config.yaml
d_expert: 96
activation: "reglu"
moe_layers: [0, 1, 2, 3, 4, 5, 6, 7, 8, 9]
normalize_top_k: true
routed_scale: 2.0
balance_bias: false
norm_eps: 1e-06
beta1: 0.9
beta2: 0.95
seq_len: 1024
Below are experts of layer 2 (counted from 0) of a mixture-of-experts language model. Rows are named router (the router's row for the expert), gate (a neuron's input weights, with its number), up (a neuron's input weights, with its number), down (a neuron's output weights, with its number) and show model dimensions 0-127. Each number is 128 + 24 x the weight over its row's rms, rounded and kept within 0 to 255. Numbers have three digits each.
After each expert's rows: "comes before" lists some tokens at least twice as common just after its tokens as in all text; "comes after" lists some tokens at least twice as common just before its tokens as in all text. This comes from a sample of Wikipedia text that the model never trained on. Tokens count by the router's weight.

# expert 59
router:143147092180118135142093111121136106124150143126147133112100113148085139148135131117130134122095120117123107130123154150154139161166139132086132103156140111138107140145109149122140096132098082088146121083150129159126094118164088125127161107147155135136137118116128118113089110109111114131093145096124162131121128161144153089081156133166095095124121149129138126089140116085083150137138
gate0:127125116173091152114154129121132126096129135110132130132098130132130112091112109102122133117136149099136148132117106111084141146078129163149162135109130089158153107135139136130111132150125135145089116075094160133185126144109090102116101144152134174098128096105102165073118151139129105135151096081139091098139082126114141117107136154148150148084106105178106138154114148151122149151129
up0:103105143088185111160139096148105142170124103119123129150122140126105130128116138155105116127103106149139110137140146151191123102163111114113087138135125117145106117092136101159153127099118102122141113131171121113091137154116145136144126120109141092161145145170176127163129118117136117134098139161120143120149160106155170154167134112078096111152157106085128098124129130080153122099107
down0:085125105086142087103168157166131144138108145098147135177085140168104119109115123115141096145124111088100078122105117141176155084131122126107171088124077164124127120132097140096152143102110091145144101122156129143170148152117143125125105103136139124127096126146159150139137091119143102100125114129147119109129087117135145149151171117146121107130100123130122124153124142064090107150139
comes before: " ", " \"", " The", " List", " S", " St"
comes after: "\n", " Genus", " Location", " name", " Roth", " MF"

# expert 18
router:122127098099111124126165127124133132144104138115137147122168068155107134130086150103073127111133126111130099107179175141107141126072120127074152146107088086107156105171168091099142157132129133111185146142172189112167134136154135120091117108121098099132111151137137104129141140128106172090137129102126157134086138109109145107138172144136131112132129158140087125133149139132148088127107
gate0:114116103132137141126115133145125134114110086139099121093081149133164151154117129124150114148145164124142158150109128095107139137117129142160077116090117113163169084112129141152094136131125117128091098164148123099082123157121107117119097163126103119177108122136139158110117140159144172125118151126141166165067145098149111150160112098093116166148108146138134138096147152106151132107147
up0:118128125105127108125125127107120100150102131101197129158139122116089130131112140119122128140126092116135163149095135133150125152120087130077140086161091130166095127106132143122127159098150141126172079124130109147118090113139113154176144144109142133154100121111128106103152106124127120124100099136117114105158113150126143138117150127135117143100117103114130086118134135160108132140115
down0:104084101105097125130127138137134155148156145106114133123152124137124140141136081158109121172126162116107134171124113142148119117105135108116170136132107087119152148114119113096132129133130112104190142170113145124159109088100120084076132152142099115117085133114119118142129133100126159118128123134109141103117159143134138123139144095117094119120162136107135130161079109131087135150124
comes before: " |", ";", "%", "″", "|", " m"
comes after: " |", "3", "4", ";", "2", "5"

# expert 14
router:136122161120138104155128153121140127113128095142096149149135110143112104108112116110185115106126084153120152136139165178118132130116116161115105114158122077132157141163088152098160122111161109151188135113129121124175122158115139148136124187151141110150119112094116131141140144105144148124154149176120127165156118121126190132134143135149152190085139092112096137145140162145127143120166
gate0:132065122110154204114127105143155134099125119116132092122105081120116152126124132163092098137096136078124146141116132114182120154068068168129176170124070084121080135115123098101147128136135112118120094139136157144129120156120143143143095137155170129129138145105165174132099079124072162193129155144151132103129092128137099142163118135109131126154147139093154127165132141111090128115086
up0:121108131133131159120129131142167141095107123118086101088140080086129145126125133171116093138160111111131131093138107125130128143108074153159178157147085129119085121109126106147113093149107062150108135147171162097136115191131139127142120136139141121148145148117140103172101121145094157207127172143186125095111142128137070122157087132089113129148132123092175107107131156132102134106101
down0:161111099171100159125115093121112085111112115100111128115102088132152100123127092123134070111124087090114161139109065130173134086166139131115135111125081103115153131098114131160144155166116128146177115148127120148156140090100135132148114126102127116124126148135123178126130142129131183106118144086088111130102111138094080176120146170128122103136139136137126116130130183145107089128141
comes before: " ", " |", "0", " the", "3", "5"
comes after: " |", " ", "0", "3", "5", ":"

# expert 20
router:141114141098126155136132115133117129166127086098129156126146124097111128121127108102155155097121134112117133107136121118118136126138131145109128120128128152137119120151138078110200109132090154169125142165134140146105156071118121130096115129151134118132141095169094112139141108139143095102118129124087076102149125134102137130144116117129129129148076089148129110083147132128130128143122
gate0:145116144150137111127094104121118138128150157101163104147140123113130119129131120129153136104147130134140108151159151149139151163189089174150103115134146124105114114111152122160135147086093136144146155065144142090140103162110158134107160101121097129111122149130104151103100130123111125103098101123105114126060131138076108133115090138138123114123149114142152123140142149177094147130100
up0:149172115098138116150116141097106117139128080148104102120114109137115133145138145092116135121104133116119073109118123137076108139119185114112095117179110133153156146106063124115122105161098127133117136145121120139118125132126084124128126081129155132156112143138168151128159151127101139153160141146135164168133121080197161147187100132133107121149097112106128120122109063108140163135110
down0:093111160125157084120110123132153147112125132132143132138119118125123099101122115096143144113087139152131104098139088136124143137138114148110136101146137134084110106124141110140144109145140137052151128122132147128069120120123121134123158122140178141133165119147140121133147130108122121156118097094138145132110146147118131126129141149137132121134107151166144133143129140117177126143133
comes before: "9", "1", "0", "8", "2", "7"
comes after: "1", "2", " of", " in", " the", " from"

# expert 41
router:118120108164139132162145117117157115104131141132090133128133110099117129139095106108106099142155097171101144118156134166139127140164157142118116141111150145129134099162105178171125118108116117164126084156145117140128116144103103132148159117136121165139189143129132152163102172138136120152160118170144141133134130111110146134141105148141109149132108168170171100108096114110141122141135
gate0:147122163087155088155096136126116139144086149134136128196134170180159158116159162140133116130121129123117143126129071099168147156094167142127163151172134119124150098152125126133100149140133116095117083109104123153103102121147112096151095143087139144115129096096108162113178144082120103152119142113120130134149130160131129109141187157148155109096106127112083133137127131136104110116187
up0:153099125162087110125105144140142151131109139142164134157140158152155095121178137087150157099115118093099157139144101108101093137129137141116126120133159163116119101113098157101129103146131094143150119097123088134119140094107094157131127151061142130154144093133099088096114146165104118171127111107138091164131105136121142068172139098134144145109096108138122075071130155104104159138143
down0:157123087145135160156111113134124099138123157103093109117111134171125138125134163133123117092107117160139204131127152106116100160112152173102104126119089131162169134164145089139100105100125135187140095128099132160162117129128114147173152157124116101164123133133144139094114139122129121126161120114142128089106120127093133117150098062118151126087134172125109157100169082112085124172119
comes before: " the", "9", "0", "1", "2", "8"
comes after: " ", "1", " (", " in", " part", " end"

# expert 55
router:146138169124126131096137133111131153109166134110117078129109125138173132126136145184161105186147167141105112107118103135112081147170148085104143129139099167165104107124115151153121129078120126117077109113120073126135125149107115137124149101143074154107125152106133111100131136162113124121124125164126143147210087107158168147138118153068105110101096111123104168136161108135080122116106
gate0:128148095162105149118136126144148134113145129080123118129156095131168142127151127102104128147173104146088105140130123119118091169152109156123129112090147129140101141096164098134140114135113130095196141114085119128152117143130118117109098123107167125105112153101118133149121092117132090148098112217135160078100112155140126089113131174170136148106130142128116126112112127082166172150123
up0:124135100167111146111148121121162115112132108059140135123139102145176142147154137110094135142152126120075110137112126095107131147154125135147112102121175128141106160066136118141121114144096150091197128111119118145124113180127147111139120138084163155143107136081117148162102108097123103148117120192139141104113116163134120105141144160125138145110097131126125112111122126115153161173118
down0:115150122185129170120110151126117122130080097104122114122158093159151152120101121135066097105090149088134120134162123119146103126107139144087158082139161093128141132147123100145156117125144160150145104196103130177114085095190123092146128126111151159129145152122143164142090135089099159136175156113153121188132117086126116181122142072097135104113108149114133158128143102147124126131085
comes before: "-", "\n", "|", "  ", "   ", " Died"
comes after: ")", " |", ".", " information", "\"", " States"

# expert 28
router:111122130103142088140124142136134104132114108126145135160146154133153143127124154152098128129090123075125084154124111115082139133071148076144131130121080100147138126150139083124148184147155132128103129117100157137106134139079113122141099158155138155118139135141095132082155154141120160155134130109130147156140108116151111142146142143132136134087120123092083095143155135132123140087132
gate0:121124062129112127134115132139127107115114146118146105098150119142140084144104117152116142122132162125117115151143110110140107132144122130158170123124132131145167153116161172125087138141148115173126136146136144143135120105132133126124146148105090141168097152122132160076112102101098117161120143138183125126120115164150161105182109127170131116176130137131131132149107105145146134136178
up0:136143079123124105150135109130112118102087147095178096133125140152120076147122140156077159117096153138115129175087121132147102150132140105140157130141109099154140117116169142112130161107143115178101155136124158135123095083140155149100155127089094129132099156110129178072094115117116117186125150148166145126133102184181159107163148128126114140173122143124110134156121101155132133163191
down0:145161128126143132150164113117117117106108128147093089148149117114115120094128116115084133139145161099187085170146115127126126124123107107126127119114149136163149135126107112109153149107149143160098101146109128152130112104133120101137130130182150092143099101083130129071127126160127101136142150108139132084143143151184117157090110154170131140121103149104110145068151101122103112128180
comes before: " ", "|", " —", "r", "o", "i"
comes after: " |", " —", ";", "–", "%", " T"

# expert 52
router:067171142129171156157098159111154114139072165104119174123149114123166114082085149116116125137169133150133142103133168158103124113139152157165095102143136130191130109121133144150116140128152120159124124165156154126134133131100118116113129111120131159161096098145127132143128146152143140144163157118138113151105107150123123076158169130151161162091129152158142122117130142136133117125127
gate0:132154158145108158144118125124116121136114098135118116127134145127153085148126142173117150122132121119118160113147130106122142115123158146086143156146171142138142144135094115131161159127105126128137094126077141124122146112151132141152136127148117166167135112092168133133145147139149117093162131166095139122139115068167123143122126114149137101125160131101102106142114154141096137145131
up0:114137118169126118122105149107125115110095092110158077156092120117140155122143125093151104099129133122061150191116118150124137143125150131185119122120116124109139164099103102110138122158108117104134132064125121108088148142159100125132112111126107199091114126099135132152139113107136106113122149102165134127138111128072135129123139122126119130161132165150129162137137142130123107091175
down0:108111103105108115094114119090127147122162125145120121111161145130112110143179123099137111116080170154097128113116121155134096102087145153153170100103109131134085096150085141092091144112138123123112135128114130097166118116142158180125098119123122126097131151149168118160144137117137124145136155156108157085142128132135108103143160167143174151169123135146110150105171133136127095114151
comes before: " the", " a", " his", "==", "The", "==="
comes after: "\n", " to", " such", " returned", " well", " along"

# expert 13
router:105116151148153131130103111137130146155118124108151137191083139125121111132136112137152120152121148132119115112120125111107180111163128131186083131084169138072101109125130087137117117190126140135138137153155129135100092116129114129115118091148114100093159120140130168142126179158152128140125158134095093125102161114136089121135107145109093121091138161095149126156128090149148137158140
gate0:105143121123139138123145129120133115164109085114103135129103139106121119123117125174116143079121149108109073136109113140106108158134161153115119123153193118117131091195164091143132109096115111135121105116103150160154152084129141147059115136138161169115110123126128159147101123135122144059150143127073149132118119098158118109141118135123138113130097138091120123100145147135164104123126
up0:129097136114137121101101106131133115152090125118105170161123125126116113072176143128125153151156180143105149114145133153100121102134152127158121113148132112142121089122159142122179122091138092152105130148118088128154154089144149175132152147121125155091149143133138125111098089120141100146154137098117112137106148134126126107096129122157164144125132103141110096078141109141100108105132
down0:121113090147129137150110169149106142098155174164105173110116091109097158117136135142106098124140162076190106149139130120138161121109136098136125116112108106103117187102159111124150120138094161138104110106116153142134155151119126133137107128116176106117193130139118124115103116125153107121118131143101099153092132112156128115100135069161124142122142126109131121160120146109112128173152
comes before: "1", "2", "3", "4", "5", " years"
comes after: " |", " a", "|", " the", " and", " in"

# expert 49
router:145127096145111150144136109123104109164155133078112099144148152130153155112140139106175125126088133132088106131152089139154168120121127102143105143170118080111122115151145128086149105141143144121143120143096120130139118146134146171096146143150138116114166163108143145090127085113106137116127077130084132113111147111179149096123135105122180099101155116126135154118106138111114179119146
gate0:113100112123148134111122123142132132127091111108119123134121152129171123144127131154145133156128098146150130158124115104146128167113097126137120191114150141126129107120147134179140101104109137134147195144114121076151104138114129182134145156119116160123098134123152116154100145116110099164117111166119167135108125110110118111127126147090110129154121158110118136147117084129103147152101
up0:130166110156126094165115117121119143179101118171126136169141115140124184133169141118128149116158155134174124096142156116102116134160131107133117116152110172150136120130153116066139116156127103118132116126089157122111148106110129152118175127157097130102099126140140151101116117113094158123139117123152099134162166120168151138140139091170135170105126104118106069112125110101166122154139
down0:081102144113175131130130139142113139158138138145078141155105115150123152144094149131135127132111127132109134204119139134089138150130110142123154154115114124117096124118139150102129080132144099131148115136126137145146144167158103073115104113127114121099145104100148150117145140119151122136125141109174119162143157141134101155099140105130115132098137139130132167147130144117124123161137
comes before: " ", " of", " Total", "\"", " Turnout", " place"
comes after: "\n", "–", "-", "°", "″", " a"

# expert 33
router:149147131122126084129146124115147119098168087129129093141138084179118159111103118139099153111097125072127114125152146111092141084135142121080143094127146123136116143144142122116143135155102130134088092096094131105132139140138161124150155081117163168155124099159158119122132161107130153148128084097097096108101129116111168120098111096135128136163104142116173118160144134149129105153095
gate0:123131102111097094119127124116154121097101107150146140106129120161117109082103155091112157110102112186112096139119106115108140106150110094097088115167148123148136092139081136130103176137141110137129122099135126098144126130150134176190142118126149178111072136157146127149134113149120117127152138109158168114131161144117148129084134159143088129170145142196128105087136110166117115072114
up0:144141151116131135126114096143093091162136126123131085148107137127101123159153115142117108132110149120132108105138109139146118159115150158120157129099094127138109153125128112129119111117118120110137140171117115125117128095139105099072113171133152112161156119101131090109112124172149110130068108122117152151160092152137110086121126163135151143110124142079147147151161151107134106157184
down0:139113125113117145098117169139121147111136105141127127127150077178124122136132139145136159119145146114115127107162106081083124125147126142112130120122127143144097167159151123087165134088074106130173131153134131081143153122099085111145101112126142137121122062104139179170132136133141165131129156136129134169171102122139122124184108086113121118153149112098140156148156104097081096080099
comes before: "–", " |", "0", ".", "5", "The"
comes after: " ", "==", "1", " ==", "===", " ==="

# expert 30
router:135123133127139109124118147125135125093149113098107098144154136177131097140141147111152142097129123133120158123135107127083123133153157137124108163128150131149133115062129105157129123127102144158124148077115138146123107146159127090117099121108141144100141159123120100124135158140096134135107090167139145140160125152135169102134128123141143122122131117121125127134145120139177171098112
gate0:128104117122122124126156118137113116090107138131116082137147141120140151115111119135153139129114131107145107136099097135150140109126148147110110126144129153089144081140130113119133177174087087111161117164138148157187163170114111138143100051151094148142126128100118170118138148193148120162141129134112121177113117125119130150127163136085097123167093123116155092128171122068103115110106
up0:125146147122137136133128128127125106157111115132122130162151149141130131126142183112133130117171150160139084133131148136102082099122131130137123108153164126079135147158164122135107147140102104128145134141153125167153138154087132086092107124108131128131125139145141085134174119128183102077134120166141149107106100137137127176126119140109107137162122084183113105113170137086139156092125
down0:106099164066164107123109077133085149128145135133108129177106174156138108134121146124092113120163127110118138150170130174124136109116121091158127110121123124100135117131129130150105139116123125095124113131157147133167117158107129127120064192104175115142088143156127160126155119109142121106122112152136097112179130142106088134097089104105150107170130099155084115162105132152137131122098
comes before: "1", "2", "3", "4", "5", "6"
comes after: " |", "–", "°", " (", ":", "′"

# expert 1
router:080117113117155150140156178131103129151098106124129128098173142106130103126122125118128142153149132131103134145115169154139145094155131155114117161147120134114120142108110106137117135174191132124173085137132151140123148125152130151094100139107126081114134097164091113113104125080092121147090132141115126111106162095146097169147119131058109089146148145092139119132116133114107121142150
gate0:132169137136132150111103136120123155121140124058106114078085139100136132112127149142150121105083124145171103143119127111105109127105136126154139119124143080165110146121128129185113136133067087149111106154136120135123119165084079097140152132108138111111091132138154126156137162113111138107137179095141132143108148098122103147114115135177089152132107112126136133136140136125120110134075
up0:113133146138124141104106157130148150138169130089154120075101164132122123108115119086154128097101108157125113114144142113157098094126126109122138109126150105183090163128135131187132120130113126167112131152100120115109122132126062165183141124101160100132112176143129076145146134145122160084124174091140141125140174161114154119113129148151126119109096115126141139133130195098145083117120
down0:132160118144119150147135114112109136139142115107148125146136112142125088118119119089144173121113156135149096136143129100139101114143159098136148088114125139146113141109114131144148104133116098128154113167116125084149109137099088106126116175092150120092133149122111124183166135122139154114097139087138142119116177122108115095163121121128125130110100128092071159138100116093142110155113
comes before: " of", "==", " ==", " and", ",", "."
comes after: "==", " the", " a", "===", " The", "The"

# expert 60
router:124124152113115117119158145127136123097116111174100130099180114094091133152095127124109127099110183123138153137120143083148180110134158122093107103162124154118090126155149093102090106125190173172117127152107131177080102142157117109178105108156150140144091129144160096112133119122153183139113158188148158129141169101153065147168141107067134101155114162119148164130107115106140142128154
gate0:115110138114109127121129164139183099138133080130126128148170116103138134152113123147126099155157130131135124155084101122107154104106156112114074151102129142086141103124091167123090138120120083117115137107164156155140134145114136144139107097139132098131118176143130095122145077145069153154164127123059128063138176113131091129112158089118117123149138128149146152099140128181111127075144
up0:119147112104168124126128147131100180103117154133124174106124123134118122090168134102121160108107139144116166090161167134144104123150118145147166121142134102137138148139168070129188117150130141141145124160077133103113103122139113103116137152126151125122130079117138160140121191122143122097102131140185143180129125137131154115168112143139115131121161107125093067146104113089146130146089
down0:109102136125145121105089143175127144102125130125132099126126166110203129099150134100110114173130100124138153131133138144152164154122114137165137121113164091133102135107142160120129146145111140127102136164118138099152187161151117140150161138126109119099127113120161123132076166112108122116139119096126141118178131178147128093103075137114100152142115087148133124100165113133129121102123
comes before: "\n", "See", "History", " Year", " Date", " Team"
comes after: "\n", ".", " =", " also", "History", " Year"

# expert 37
router:146158108151161156119124084107107107150145092091160141113161155119153103095101150109135126143119100070180148127122138135130145131126104093151095098130114110138163148114117132145098096099111048082152129092169098134171153155087110110092148169148096175118107140131143135103135112172124097120105135069126126156118097128097160093128141118144135109140146147149117111115131165143065115137137
gate0:119143157123096146093138153125135129130133123168122091113130167146106136123096150141160134156101137122117141114121132106131080102148138154136161141124157126142118116117091152103107140134095133126112116102156115133114124175128106159119140104107134159154106118120126099125122122131134124155102142154104096151147124074140113159137119154142139135183168097155155167138138163162109115118144
up0:122120057134118162113092137126144130095153151104135101123125090099171122137144094157131090131136133122152128129119110143155150095143123135140110106099144172130135156135144135133143127136146122117142123149109125132149166120150144103145125100155099090106123128143148135119105133106133143116098149091179129122116134146116135127150125145129111089100132159099088117086143128108163145148129
down0:086085170081135102149141135121117160123097165125137125144104139054141093119149163153103143097158129174148149178090071118150124084145142130109166130114073142077119152142133139124114130121133164130106173122134137100114125131101172117121075131070149143099102126155082099138088120170104132114131124107121160117164169114161128183139129110150130150128121111138151126163117122135109151105152
comes before: "|", "==", "\n", "=", "The", "==="
comes after: "\n", " |", ".", " /", "N", ")."

# expert 27
router:125110084122129120125089126123114154097142119141114116109100148109153124100120159089126130086148116114107164140141122137121147117160120110146115128141138141118133125102143106124159124101121146093154135124140139127162107161150175092147088140155148136115184128133139148119128160121136123132153107122154150120104154123147090099114166117116119166130108111128136095150138109132133148183149
gate0:150127108139135132147121146112129122129113099083115140100150134110083112159165111160129133136126126130138114137124143132098175087157156165147099161079127106110145098130135125125119101148158148118135091087135143079119151114127164144103159131180180131131150140086142147156138115103158122139173138105132133148112144150100152168161129134102105125129107166147082102133129105117140158170129
up0:132154136114144108122127118138140152164149134144128173162107112140148106127148142149102127127125181124110142166150129154186161113145118098130165129130100158108113108091142116125146201124168174098111076143118117142153078095109166152136159132131144121141151123111154082122123121095077148138113141115152138103137130113114162134100134091138090112133140108107171106111161128146133144089143
down0:146088142158117146137127137109152121088139107173138173132127119170105106120110119131130112156134087132161136130122134139125103104120098134173171165103131119107144126093087159104151121112171109162121112155131149118194088122154154140102140144103164168164163164116133134161127114119103109131129138159089145134105183126155138115122125158145116148132175193164108130147099137134141144090107
comes before: " of", " was", ".", ",", " the", " in"
comes after: " the", " one", " The", " a", " his", "The"

# expert 4
router:147126123112142106150124146122155152171105120152145119158126149101108160129153091146105157113110148133174124109155123156102164119120162127082121127100129117168114101106107133151159146093124175155089136107137097110118175088148159113128177112134102158147146177159122133169112180079109178147116131170139105139148165133120149145100092112134102150082105163131123098100146141111114077133119
gate0:121167082162109157115072110106124099094150149141101145150122140119140102098133118130184130125103121156101135083158112153107170139121122129120128121137195128119126118141139151163100079094140143154171161104160138110107158120126148125106144150146164144132137159103125117109107127111121110145102117158138098136147110114142113104133144128179108100126158163122099074103155090113129121125117
up0:106174134089153139138194140117141129125129115138133125124141086118140161114129095099127095129144107188142120167100105136114126146171132131115114104144152155160109140077090159107070141121126120126147090159099150166146159163181111125119157129168119083146147081158121102121139115134169155128120167114134129072189156102130085107150123124137114094106133104165123160113116114097109119084114
down0:158114126137090119144124130111160100100157150102114115135120150137176116160081128092101116146093108137162111141162136130126147074156130118127124137121119103117101133083121140112152121101123118142132107112093120120151125136178110113106145130171159172175137113070132112136170126149148125127175121095134119094134069098095113152117134148133118150130093136144138083144139151108105143135112
comes before: "0", "9", ",", "2", "5", "6"
comes after: " ", " (", " $", " October", " November", " July"

# expert 58
router:104152076137147159103139118137116124142097150077168140140126084110142115159154154112117122077109096106121101118129117112095141153137148124108100125170145142127155121127156127175124154143090096109127121116151115125112118140117129120102132146104171123152155131111153143147080135104122159099133127109139152139083131107129127135107119122156109068137139107133100160137112107097105103123090
gate0:141141146125147137136135102106113141103119130133155121078153131108136180120145129111155115122100116108148174163120119137113149163169148128143131143141111161162155104098160105124134088123146187139120148148185107096123129121142154073099135080172122120096084107155128117102145107146150127147084154082162121084122123133118135119134089182108142123138106133116148126146113109119081105134161
up0:147100127138138070129133118134122079135088123113129152087123119096124164135132154097130120150167100103150163147148100134155116168103133112135097136135137101139144166160089135131112094138163155148118135132155124134116118142137187133140137151172110118132137118125145179118155123133119142177101123144137140116136163116105081159115097070130149124102147169103106097119116140155110130108107
down0:131163152132132086134162136126110087142091101145116128110123135125109114128130114114164115154167106110163150113134112129126108147123122134135099126126069108149110102130090155108119130103181081081122129136125127099121100080165143089118114142139145179099078161127167142105099096122108138128049121129134133126131143153142111155119113093124143167116146157078136138115133149121127133116131
comes before: " |", ".", ",", "0", ")", "–"
comes after: "1", "0", "2", "3", "5", "4"

# expert 24
router:122134155079115111124127124117100103133140144101110112101134109164141089079125145147104102164135126115122135124142151162094114159079122096149145099114113100073147166114149092129122111149137119158148145157110092135159123148115151102162104084126139136127157137105150169114152156107119099130117090126164164152098101164101154130135118151128122099134133107111142133111124138099130158123148
gate0:110103096142176132116133148126130132098084087096160102152135128112149159117121165188142099082107130094114127184124152087133117126114139160118117161101090106101119150122131101134120088159151090142103105124156119130096116120117095116204143086142120158132101131084153131181112126131080131153101106130148137156110188124118092107144115131145107175116082138096099114114163122167124123117103
up0:130139130117122076103143134126104119158142101141101122123152138099167147127106131164125163131130104141083151114152102110169112135102130113102140107172135128109152114096170104168106175123092128110101144158122146093155128128140125127110138132126096136141147106139109108119144145142120129130119125150130090117119091131141151106102126131133147087150089165146119115138121098152086139156112
down0:121127126111137118129103141115120138166141070087164149149168147088155152155153178112177155162113116145114103132098142137109107141136079124108121116143119113133141160154099153153132128149181114128172100147114137122132140131137135073118113129130076109122119140139122160109118170114124136147167123138106145112088124140146121153164149108143110136116093139173112143107073111115133100116116
comes before: " ", "3", "4", "6", "5", "7"
comes after: " |", " as", " is", "%", " was", "7"

# expert 50
router:129106168134116157146100133109122108086127151153096111130124108139118108113154156145149141126153118145127136099149136081131137166110095124146148150171109134153139112142148139109131111151114096165121121102137117106177119146146147173168134114110127127102095117118121139146120160177152142125136159124114114135120123133156094131105089155146147159172113154057164146131106085124120087137121
gate0:108129118170120116113122147138151124123129117138151167127084163110124148108101144115146162083149155092139070126168113114128157135098130099103151116084073111082143114141159135132176135152127126097119105107145128095096127100145101143150120148126120138155180146120132147130114145151109146126126095090110120144116116129158140097120152114137144149135142124142162136150110159110116094169115
up0:134142133160119149122108140125125104134101131119164158106119117105115123153109153122145124144136140142163106130136119081115119149119091128134173167083104154117136126109120160076145150135156108084157126093092095105116124151149113171147111112157082135114149154096143083152100126149097112143126131125135148127123173117139088150113125128142116147112151150148121139116135111127138087140154
down0:136158151149103154147154095119095122151091103137172114139107118097123135171142125099127134165102121157162143146108126128114184135171111089117170130078093166161117108097081158159105095119123105128114131132129129112154132124168112114133132115117135112123140096132148167110096122135109129097146099158118125131149134125149116103130146146150134124138108113089162146125161141132134100120119
comes before: "1", "2", "3", "4", "5", "6"
comes after: " |", ")", "man", "a", "i", ");"

# expert 43
router:152098138119140139137163131102131125123077117141113117143127118156085073115159089115170114166117110180085129162138153154172121131133146152166109114157142164205136089168099174127116145128108155168129114165117167119112153125161121101121134156136123098106150160161093149124164071160112112125092130133131066144173089116153106099153158097106151097104147110185094145104156137100125141104159
gate0:142133165134097158123106151138146104095109123147102135061156143174132144097105119098153152135160149136132139148101109154155109134116134076169161115107139113151146124145117138158114146161090146149124141111080173122128145133145120105148127122112131102110127125095169125157139110165137093170113118141142127159118155174189102119151156124119072163167118126115146171119113102147128122115133
up0:136165117091085111118092152121126139127111159144121098098131145140166107092078159133126155124165106120135137140150151145107148151081085112137137100134109105120123157124130134144110135142086148083142105090133141122175153128147155111102122105085150092141129159104158113148161107112129096152140153089157123102137108143117150094115109087175074134135116133103122105124104140156156150140127
down0:123173167141148113126142125122123160120139123141083169103200122152137142121145113102113108099143107130126149141106119145093093103133101130106120118101113128125068171109122130093094143133119135141132088105096117113134140097134111072117061153111103127115165129118150146163128122155130120120116138116160169159173145151149124114165143105140125152176164121134160116090156122157135137095154
comes before: "9", "0", "8", "2", "7", "1"
comes after: "9", "0", "8", "1", "2", "7"

# expert 17
router:137138133094136096154119128138121114148130146140144114124138106107084123130180158113159127094131158114104140121121150084166114143124096135138140146154080156111153110115127118094107121107160127104136137143165145141143143153140153110127108121149108129129161156143130119120126080146115136140100116104181153136117140180174170104099140148102148093123127144094128152120128096119082127143162
gate0:087061144119116125117112130149134161125092136137113131151167104071092148122108127116122131147127120105104092154158152156128087099123149130096146151119108105120128142139132110118147128162166124117108111120129111126111130117111137140129122139116165134122114132160088121123149162103139124146109184125126123148123159080129135148153131114089127150086192144159141149115078119109143138104090
up0:153174130093176115127095089113114131121137163111175098119148121127167136125180155154134096098101101115143097101099121149138155177085118094154115120150110118147110125124120160131148104132112083136157117128109134103170121090111143115120120141149084146100118142099145145127096107132146120142096108097165119122105124153139119129095143119149123113101115132149109098131124148133106118126096
down0:116166110125162139154122150126153157105139121109120112123085136141175106125129107126116124159181144123138118102180130108160101155113154094119146146161119134137131144120145139118148101122129183134094114076151146112146157156116104134130174061121145136082063105135115127127135130117098129143150154162133089133165106153155150143103143101126173148119122098157151129162136107121117157160091
comes before: " |", ":", "2", "1", "}", " •"
comes after: "|", "-", ":", " +", "^{", "Personal"

# expert 35
router:144161082121144187082115161116128123082085132107137166115139121144133127145166143153132116136117129131132126154133084126131116128166134089131140102162092147114142136129122187172079114130131150074135132114138136093110113133114183080145108161152109126142120081147137119130120088106120148133104119099127127131109159134127150114141124137145179117127147121126107090087111125121111138088175
gate0:128119104128112143121136167112125120103103154116146171145135144116119116086123108158137116127158129088115120147136106083105104115157178147154178071205126137116141139136096160129126144105147146119137136164120145121146126115154117114166147124124134102099158140129145141129168114124140130091077149144151142108133112132138130120153080154105115091114154077157082141152139177088116110122154
up0:118146175131128107094129162144120147089114089101113105125117098122110106110146113130122096166158132123117068168106144104151088098165150165136126126167136114123138109080143101146148153114160113134133111152115097120089139141134097102161169123127112162131090150147115120128166135089118140118107148154137139103148178127114129135142099145150138154123097101125117155102120067132125143108125
down0:147123110130090146115116107105138102120128131120153149145140121113075124151135107156116126144085128131158079084154103107191067133148120137101126102060149138141104125139136111139125113124112089141162133158132142158146129110176123114138151124129110130130105073114153092132158129138108062105090101173148138143149110143153142140116139110111185110160106120119157153148193137092125131076146
comes before: "1", "2", "0", "4", "5", "3"
comes after: "0", "2", "9", " It", " He", " he"